Weights of a small mixture-of-experts language model, trained from scratch on English Wikipedia.
Training: a variant of SOAP for the experts, 325M tokens.
Below are experts of layer 4 (counted from 0) of a mixture-of-experts language model. Rows are named router (the router's row for the expert), gate (a neuron's input weights, with its number), up (a neuron's input weights, with its number), down (a neuron's output weights, with its number) and show model dimensions 0-255. Each number is 128 + 24 x the weight over its row's rms, rounded and kept within 0 to 255. Numbers have three digits each.
Before each expert's rows: "comes before" lists some tokens at least twice as common just after its tokens as in all text; "gets" lists some tokens that make up at least twice as much of what it gets as of all text. This comes from a sample of Wikipedia text that the model never trained on. Tokens count by the router's weight.

# expert 40
comes before: "-", "|", "\n", "==", "===", "The"
gets: "\n", " which", " first", " that", "==", " second"
router:108115094131151081141173071126159113105147125127118134141122158179126121116121151122135189150101085141133118152162164080138155109140134161098134124134130146165160117156119135124103135141122091164118094149102161080107111117135146108111102133176088136093139147142103113142123101144156140131135128125166146161141143139052129105082098079141093154137137135123156114127147095125104144119120100143139167125114146098100142124119142102130132127128143108105115168111099132134104131113144107129119093120127131174144095084142099176120147083127119100114161147137130158101153128147131101132125137163114128120126106128130179100125095133088104143160112133128091116093119105139089104076098112158134133073141148111108161156148126166125172161152142152152178140115109129112119159122107153
gate0:115120109147117104163180145147133139092088163120117131138159123121096148120147135154145103147093104172119165043158160126102166123135154129116146145143107111157173119139135125108128129092127102099123145170156152128159067130117150129109147105114177147106136131129127160103134100119146104108089143107136130143124136137082157139117086096163185160123135097140186140148121125127099167150106138156145121150126138095118143150111102121138091123152142095142097144083121126155096119133106113141144158116117102147147172107109099139131110098123103093105139142140094087125118166142144171095135158160112140093123126117116152130145133136116140163158143069107110170128152114095118127102110171138143150157132105108139095113120144157126155130165136135126106110147167105074125137164144148
up0:138145066123098119147163127162112168139083156155115143146122127126102121114138090165157141160126091104113168091141186127103154094151119088109127127088122112106157152127111160108140118088122144119134103131151133102159125130110099103110123103177126155070152116117148112100100146152129107131088166132161105159104127134119148144074131143105155114157120141134131096138152133152117150163105159117129140160139146118138157143154096077174140143135150119137100141127126109147111139096152112130139122116142128103146146137096144144138104082136143073142091115166153138103140115128110132112147168179126140139097133107094134128114139130141169148081118087146121171120122157116111133174122150161148072174124136125112169095098146144108163126143121101145142103134114107110168143146094172
down0:126144142121145155133153129142128153118120119161123089140103160137092128158074102101138126134116098149139128153159132123144115143186094084098096130132104112175147127148152112121126154111136091148120139120115116150197108141067140105123104158115132137125103085161147100137115107108160148121130148118096147140129148157101134164096155144127100141209149131111128138127138153124103124122097168127123084137124135103088113169146124085080141122086127159158118141181137097172141188146118151115146106115156099123121083154113154132142135131083116152128112133111123084112156131183120098120148166164088174125117126136075108116109127122135133120096131120169106091123134120154148102122123119093134123136136153103130189135157144133081102128127113123118117118110122111127148150120157117

# expert 23
comes before: " |", "1", " —;", "2", "N", "The"
gets: " ", " \"", "\"", ")", "'", " –"
router:125148130112139122129107129168121156105159172157088147118137126108057170125121081125153129138163149136122119139083123167126101099118110098209120118101138112149124104143137122143104153129141116161118116132115132107170135146097170121149136134097150173123128145097134120101102103145139134140138161134120149099159092094134104105084127128131169141151167143112135131145142165136118157155102151111137140123158083122127118129145141122124100120097139134085149119139137111116112092150108105055125155155149121133156112147105156130178171138089087123118114105142133124087097068108136167142147137102096146168140131145100123121132087136185163141120126143158151149116137142094140121126119115168104175096168116114149119087146120128121097101113116130168117136157139104125084098155127136
gate0:105164118169144113131155117135126133137180101152096163156109134116091146168130134131174092124123148098138111168144154122117138096118080111121169086102099127096140160146113123131111140152108120131120148084101158129141114124149122142142118107139174094102152136105085153160149106124112130155100149082117104095124186116156140136119091102093119158115115122140155160132109185117106137097116138115149146137114072127107133131151134157160112160105097155118136120114060084168135162138158140069087119125101143143142133123072151143146095126142142101088121146102092143124150085129170140112140101160116161145092133137143136107115119154129124118132131139131147139176118132116106115085130096177153130176156129126136134094135159131146134120138126110137126107140159103169135112167121150
up0:142148130118101108125106153126136119131139177132153105147129068157139124134119104118128138100106147119119110073078142139115122136114117160119141099120179115112131122089126146099104093080114087142127131165140127117118156120102092146118127134119119172148115118116132093128123122107151149123087135112134137110180176140142149149100119098135147091140106135092188118134115164142103139126174151143110138103180107118128157139090151092090091153137114132123106115146158160119091123110193129130139112102146131075139124123102091117160136181128124085105140130144135147120130089115162102129129161154097121141147129142139102110094144133132106133123140120090113150110139146163116133080112100106147105099116077096154093165147120136148120110109127171112124087139103140173197114093164105
down0:097176122119122069136136134129114168121108131125148097129154160104146160117108079139080115109121115149116165147139094107127092119147106140143127121144136124142135120134119147128116104134148113114122104150154136091098114130127112151123084101175137146138138144138108143160111122118162129157148089106156113163163085112111123116108093122128135144154167141171104128109149123165173143108194089111141171132128161129159106138083125083076107166075117151112128153097118132097149140112102126142125131108101114133143153162137094181097140137149115192147151135076116125144122139095078127121167153143121112117129111168182152108131129088143117169124151116136147122146159074122151103131135115122097151097119142118100150113162145147123155151123148090147155159142118162129107113092113116

# expert 6
comes before: " ", " 0", " 1", " be", " 2", " 3"
gets: " |", " to", ";", " would", "ro", " can"
router:099144142121107084149155118156178141146112132100154166107159143104155147095147130100147119117161109119141116133099110086111140134115174109145108109123121161101160109125105133090112125120176151128098098112122109087156128157129157140122141128115124134122137094143127097137103144153146074137104117158148110148139132156155147126135183129124083108112116104128157153145116099110140138174125134092179132119089156114132133154159132129125082144141118141173124153115127110120146117168155150148111151135111082120118111102117128114175155126166112107101168155147143128138129182130174173147123058110119138133140127121141100156179092132159121111105132168117132104146111160126154134184137127109141171169116149089147162137147143140146119137107148094143111154127112075104120100083082116
gate0:148139124149100147153112116116156080145165105116086141110143150122122125122068116138126131118151121110092135123132147135089092118108133108136137108155147127110154104159114170155156124112204114140146155181133111117141182192116091145164108111121091147121136101123109108151110105146124127102141102146157100145155148097103170144123127153075132137137124154135107120102141113123135134124094127130117117158094097132137147110143140115121136133147149126124102109143141123112142107133098189152084124127134137169118159134122108152138149157113125142132099140131104153123108153146180153145123124139099077174115141156119094108135071130128149145081113158117139151108136157080091163115111142085079101101161149129135127187135138159147127175099130104141145123119105121077173090129121147
up0:101141120075183150149130190078121181128101153080123131157131105153135128163178109158113108140150103115142133092146124106195135135141102124136153140106107101125136131105078122160140088145126133151119119121138149132078088103131146130102108120149158131122139167093153120102158111106087128162123140130085166134095125173156135127114129093118146134118108110135117134150110138114104136148103184129143149136169146123156109129124140119128133094125132135167132128115120170157146136115115076131158120107134133100142107126138103091109170117123148109137134138115108112118133133114131060108098150089151150140112131104129152108134145134117151143180134148140103133144131160200165104147133080112140094117146095116158144122119149109117139082124126112155084124132132146164097158144096081
down0:093089139143115113101096126112159170175144128112164125081177134121132155084158178129132127088085148153118117133116167175151071142105110121117137123131146127143111094170150119115135124136163094107095128126121128122142123144195129131151127125131141062145135139127149127108144131153129098077098178114148113123137109150126125101149112154111096160152140115114128111136101145137095124142148127097095128134133186109118133141157133137156116161107094147145119104128149137150108131096109077096146128108108145126129120139145096129128108147147138142107110170138091141124117099103152152107130109151115130132142137142123112096168145109145164136083132110101084122127169158122098132109104144143105112167140163151126123081093076112060131155118148146144123182133132117116094138179099152

# expert 18
comes before: " ", "\n", " 0", " 1", " 2", " 3"
gets: " |", "|", " there", " There", " Year", ";"
router:117103117108138162136120144121161068100162135128109091090161117121087157127162112115068138138087126138119095125112103129152086139105137161151124143128142139160096156116184122107161076111112132114142136110147136096126123169128123131135093150131096060197164144132108149100154124117126131159145142147092102119117112122130164172129142113128119152123143136100099137123130098125147128141121146113109107144170124099146110124071117150129103128092130141090134126137118133131075141113159113191138121097081131089136121103164082153162111159162098105104098108148113108125147100150128097158145150150124124115118169135134132110150148124117121171123127163107116128151128144119130157118104148130126163154104165156109127133161182151123135135122112081140183147120147133185141117136119112
gate0:094162122146193129158125125092145094140145169146101128121115138114157184131141102098094166153155159096164170150123175147152098139140143141174156094168109121127124127140093137125133132150095076140140145137131117121116110121135131137139129100097181127099115140116108160150153148170107112144137181127119140121143107118129161120140192120125124113136117102165119139139058162182183149141087126111158153148131130126109127111105143068169123163150120147133131131143106126124111153151103165164164112098098099136113118116127118156126118113097099123088167188149131101111107126155109101154126119122137165084104116118115120130130123115096124144128119128143125131113138153104141112147116112142143109130087141153103132136138075134159087084117158127132104169140118120103138149148118107
up0:135129123119064123111136087126135120109113099134158140158121108141143099147107115141151110149116124130105105125106057113110170119106123127104098171091145127132106144139147108131137159106174165106099085128160073150121107108134137103097110141150121154142159134137164096127133145097144155100132094132170135137106132101096103124138091153112164138134151131087102125113183131073070097132131110136115109088132166130153119154115070158103123124114127128109116125143181080118165098093150098115120142160150161107110134117145108070140117159123147119196105095102137145129144150127163146080130148117137102165113153124146150100112133148144149103112177120096134126134151126146160124117148116111141146145156131148145142112150158117097107147164100095124112095125111164112126134127158126
down0:136163115169174150167157108138142109136137116146102164118105109107116127112132060127141153115114104147174099126117133138128089116161102179102103119129152121120121113137099150141119143111130138126114145155149121163142157120144118079094140129141114154113139119094104102132099164154188151160165152101093107109106139135172125103137140137152147100125158122127125141110169138148136104093119136178080146164157161117070151103117116171111155121155129104133112087102153134176140113174138128151121152116100111121153108133112091102112096129128179164114132094083107155124181132158086165161145143127093100084154113146127103156143138121125126077122152151130132095147093136131125126123124142143128125102080143136107131136145142144086136121123116132159141189120126120167147145117114114

# expert 13
comes before: " |", ")", "}", ";", "/", "ip"
gets: " ", " P", " K", " S", " H", "1"
router:125095089141155073075122172125130113113158107101102100159093143154069165154138171141115115128150107110149132106103133109138141113134141139100103106097122187102150131140130126122162135146139115172125118098117150101127139145119135103125111143115122100128083157089127122131170084114137148120155152170107123146140103153148107151145176113126122173112131146106138131139143104092159172108096137133160099083143197115150117160115091146150093131137135088127130086155134120109138093141135082123142130138166084110126169161116106137116178145128143116161124135106116143129086116133105104150112100114128145111125160095135164137132105095137126074117146093125160109115117145110128178133154144122114145158115131117120115112167167096152136166103107138114106099084152147123170123101130131
gate0:146129167110106084118163133146122140128147112106158124159141125114115095129137105133151127120123163145113096098127156132151094140125151107144076113132073137128149177157170064125137150130151138128122138089095162142151152111128181146131118139163131084115150141128104132130108109131142130107125135122111103132113070124131117117137081119155141144138126105152194137142113134160165130146158107127132118139097147131120147115161135127142147104143184115131130112167103104092115109115103123145097134150129124132126089135110105118137184125153153131145108093101171151129099076140137090105124095149178168112099135105135156101157129146085158110156175112117105131180123163101180120107111179147140133090134115156076102103139137135122113092152164127113155136157110124096124145116160159
up0:135116115166150123111074141121150139142081147194143114153121137109120107155087136191097105134150140157158176092093147158094147121189102152172125158108099140112154092102110146091153145137124113111123147105109131145129099113126137136135134112108127138162146101135122128137145124159086133146154160141071100143078109118085125101176106171138156171142135107154142087124124122151134136163168150120118112114116127116119110078129121112129133120125136142099153141131145103158127147074104147127108139083149098095138115127144104081119140093146145076098121127118159124119126137080153105181153121144156126131124125146151125125077093121163088126137139111105104115159138114111112123102122057132136144120132157153147125115117091121128128119153124132111107109108115090148108104127101134
down0:153133113134118168188134140122107126124129152120139114079134111116090117119144156111161161165138145115092090171137153118142168152145123103113116076109120118168121129126146127094097105128091124110153110153148142148114124144122171166096097103160146124141129126123140123158127123132085145158108091132101151135094122123105128119106112145114142122117161145134130135149104104145152170138133131124130116108092083167156115134134131094130064079131157197072129139185155165136130099155124120168129108117100108105136102114146111150118108115092171095147101112095133127164080118126097144155148152103111119142113139097136182135155124097134121062116115187130123071129118103143109146117133129160167134124127139163128142147118139106139130114149105133126173123123121145104126109139109183

# expert 11
comes before: " the", " a", " his", " their", " its", " an"
gets: " of", " for", " in", " with", " to", " from"
router:129163133097141115095154130141150122122107090102144095127134137117156097152126119140113141106137093107139128106143124155151127095154132126172131148197113131132104111150095141145142093086117118152097172145119138128137108139129174142104121127102142096171162141166123133150163110136110124132107099142105116116140147113146139112146107136141161084124096160141134106166160146172135131101116126134164162089154064119106143177164085114141137090139150101121128139155176112123095141152163111122155107109139141106136158143158123129174104077109101125152105133165152167100094179125175146157099166138180101119136138119112165106160139103101161154167154112139117146139125118126129133148106165172150108133130127167111150120087134144145123130126128106136125096095061122160130139125110147
gate0:090122102135129170087129129124138126098094143114108133130118119128149115179093128160179153160133151108144152097138113117146116110152185139096157131137110089086143137126092117079127066104104166089132179142149095107120103148139124137107133144121154133094110114176133103090125106118111114117177132163123149134135150118170122155100106144143161105099093111133095158147122066084124131152123132161091115133114142097141124164151111126137107125124118114137145124147147142148107153127122114166126096117099136135162139127112136141139148147146164101148145106107121164115098101069114153113130197127146103132155098127120149179129122134157147108143155164119097138153093108144163156131105105116120093148112106142145091122159137111122128129085147142140167085113127165159112151084141139
up0:162119111149107138156128135140176114109144176130132115142172138148136093140135165139109116093139146110144116121163105155148121102065109172132083174113157120093109111124111141124120108118089140132156148112116123124143157166142132137105130145116122104105096121119153122136194144079118124132176125126151192127074108088106117167129118111131147122119143136082153102101121113142120133139123112136143164131114125124117131134153129080108138151121179121140121108109069126102116097137168107154165156116138148113137093114148151141156138141159154138160109116173135142115115127112146131157147130110119137162114099140106120099128150110116113147136070156136103120126135156111155114124169140141159138115118149177094117121139141110149121175125076066112198121113111112106078121140101078
down0:153172138156147143150126107166143149117089099112090132138107122095101161133123130137115101128141112153109097150136129146143134146130089105115133123126142182200103141117128155134118151092162111136113123131137124175146133139140117131132116141165109108113133122113158128133142144152113151133114161154094109112168109069124057112132136150146127128154085155147147145112143170160157108115128140126120137137116083108123121114095139123110125140077147150083132145111092120135113159128145107088110128153111122116129140155147106151127160069103164121118155132100123146140131189124121121153151154113095159164161076074151087120109095136127132160150173139112105114141128184131073116134116139167125160127116091138134118133127116151076104115125075131169077114139118120114164096141102123